Below are experts of layer 4 (counted from 0) of a mixture-of-experts language model. Rows are named router (the router's row for the expert) and show model dimensions 320-383. Each number is 500 + 25 x the weight over its row's rms, rounded and kept within 0 to 999. Numbers have three digits each.
After each expert's rows: a language model's description of what the expert responds to. This comes from a sample of Wikipedia text that the model never trained on.

# expert 51
router:524501471471489524520533487478477505483448509506487507472469453509487498500536480456488461497508472506494497498471548513515530523536496510527471508512535552493455492558532501488502534458512504
What it handles: Relative pronouns and conjunctions opening clauses, such as that, which, who, where, when, until, this.

# expert 62
router:537560501514534505506506491433480482495520482498511473488496501480464426510537494465479502486518439529500478492452523485496510505476491485491474518510535515484478519513460465510463465496478491
What it handles: Bullets, dashes, pipes and colons opening infobox or table fields, like "- Species:", "• Total", Coordinates, UTC, Elevation.

# expert 31
router:500536489460506523504497508508491538503526543506476508496487494523463474524483478506478485483588504489498511509486535512484519511544506533530502563553533555408520466486491483492496512468449520
What it handles: Single capital letters beginning a word split into pieces, often in table cells or after punctuation, such as S of Silliman, D of D.C.

# expert 21
router:522515473523523522524497489489487533475508523513468533486505509518510473530532495438478494453528521503488528503500544498517510509487540500529468529531528521453496517496506495480477517455477474
What it handles: Opening parentheses and capital-letter pieces of acronyms and names, as in (VDL), MD program, FC, often after a pipe or quote.

# expert 6
router:504544487447463527513478465506522482463536523494539515476458536478521457476535469426494480477512498543510472495506508504492484524535548496496550437540519490444484499514522545496505478500483526
What it handles: Short subword pieces inside names and rare words, such as al, or, an, plus age and born in biography birth lines.

# expert 55
router:521506475517498516520504469469522547496509496519479525477459536463472501482528481500501518497535492522518483491550520489499513521531532478525478485524492509502492543506527500501468487498473508
What it handles: Year and number digits after 19 or 20, such as 8 in 1988, plus verbs introducing names, such as titled, entitled, called, was.

# expert 39
router:536474482491516524514469507513546479494492469524497528507431522478505498521523463457491491481516460500479431517501504496495492507525503517517522503503545530486468470492488459455518553487500519
What it handles: First token of a sentence or paragraph, mostly pronouns and openers like He, She, Although, Following, plus surname pieces starting paragraphs.

# expert 59
router:504556491452482543542519542501489515494439463505455511480489503513497457519509456473501475504528516468465503493480503453521481530493542479511506533500530515465499524510505481487471505480476512
What it handles: Plural suffixes and plural nouns ending a phrase, such as -s, -ers, -ings, -ies, along with people, children and they.

# expert 36
router:524517483490500515517558487485530489496483454506512472480502510495498485519484521490473483500581476485511498510500500484508541527487543556523463506530511574496469502474514549475504493484490538
What it handles: Time words such as time, year, season, day, week, month names, and digits inside years like 1995 or 2012.

# expert 60
router:523529491508516490507519467473501488506514483516529497535511568456471488481483478489484518440535501539511492506499512491485531512467507534530497513531546528461470490519481457492504473478519493
What it handles: Commas and periods within dates, addresses, coordinates and times in infoboxes, such as November 2, 1963 or 53.17.

# expert 41
router:531515476525499524508497550489535519460480538546478460466495512512503482482539493475446472453515511505491519480478505481518508542490517501496491513566533502480462500497499490489475491442496495
What it handles: Opening parentheses, plus and minus signs, dollar signs, dashes and pipes that come before numbers, as in (m. 1964), −39, +7.

# expert 30
router:502496489483478521529490488487479498476509474516543537468483477451516510522531419484497425463509492502467481500512517506507517539526504495525471525475517536482508486513517480509510533463489501
What it handles: First names and surnames of people, such as John, James, Smith, Powell, often in credit lists, tables and sports prose.

# expert 10
router:516489464511514529516466460471498467502493465516501504490481507470486471474520473474476458436507486519475487485485514520502477495518471510512497480484530543477501545507500501461523516405504535
What it handles: Uppercase letters or pieces inside acronyms and codes in tables and results rows, such as FIVB, ARVN, MGM; sometimes name fragments.

# expert 9
router:514486482480491521511486516484490502490493538507541499502489512542502470486513490488477465477537451460495491517533485500500498486482483528508491542553555503524474504543525523477486524482475479
What it handles: Word right after the, a, an or 's: ordinals, superlatives and numerals like first, most, another, top, often before "of".

# expert 5
router:512534453501518518540480490486496506502474495528527463458508479491450481531499480476458482479516509490471463486515530493482513493475526545536490494532520576535504528484510502465475500452478477
What it handles: Nouns completing set phrases after in/of, such as in general, in order, as well, in addition, years of age.

# expert 17
router:505493461479470497528535453454505551451506476511493524478449509509453463513520453491474497518531498499532484462477491493469503531510519456538466521515522510503523503503498502483513498517496513
What it handles: Past tense verbs and participles after was, he or a subject noun, such as used, won, released, directed, found.

# expert 49
router:496496482482481522493493492488504511497503511514481475490499510502493477492506444492483432463518443478467490517488514499524483507527532497513494536494511561464496507508534484486524500422463510
What it handles: First names, country names and city names starting a proper noun, often in lists or tables, such as France, David, Washington, Los.

# expert 34
router:524514439490535543533503507473511519498492536524523499527501528536482516505484464492483494488533485471523463499533500509481498529510513511569515511554520485488484502532524483486505538475471468
What it handles: First letters or pieces of lowercase content words whose endings follow, as in craters, banners, choreographed, deteriorates.

# expert 29
router:537496475514550539515499474512535527466488534522528488510504489499541463525548471469442494515523494490493503556493520474501516513517498553522477525512508516487484508496516467451493537480489511
What it handles: Possessives, articles, numerals and quantifiers before a noun, such as his, their, a, several, one, two, little.

# expert 15
router:523516458506460529521497468504519500469501515520506501479508454473512470495486460466453460484510493513503492488513554516490498529522516511499487503577517497501467489491502519485501509451515515
What it handles: Middle or end pieces of non-English surnames and place names, often Romance, as in Bracco, Estevez, LaPorte, Rio Grande do Sul.

# expert 1
router:523522470501500511534455497482517500504520528511478516461473513478483484458525471484482509484546485534513495488535503553480500532495495487525477559521499503510484503496508490511426485490466492
What it handles: Inner digits of four-digit years in dates and citations, such as the 1 in 2019, 6 in 1969, 0 in 2024.

# expert 8
router:511499469470517509511529491494513514485499480513518517508490487522482489497513433485509497443512494477524500500527543478486502547500528490525481484521503520500496487519505492488502516470456449
What it handles: Prepositions in, on, at introducing places and dates, plus month names in dates, e.g. born in, 30 July 2014.

# expert 52
router:509517458478526529515478495506464562486503530507484460500477490479481492496520472507459488472554490509542463472503513487413501517498523542554502512522540522461487457518477488485492542464470508
What it handles: Capitalized words or first pieces inside institution and event names after the first word, such as World War, School of Art, Naval Air.

# expert 40
router:536489509492526527508453455505498518520529558513548481481464520513508510481511473459469488465548470478501460529508507482509534524474491498543507544525545527473500495501538492467497483442474513
What it handles: Nationality and institutional adjectives and country names like American, National, British, United States, plus the colon after infobox fields like Publication place.

# expert 28
router:530514475481482531524510517467531483471515518506509444509481479523507500501504490497484499461522465519494495524520496498539515528525512533522491471521519496519429489481486518466491544491498532
What it handles: Wiki heading markers at section starts, table pipes, and sentence-opening words like The, In, However, According, During.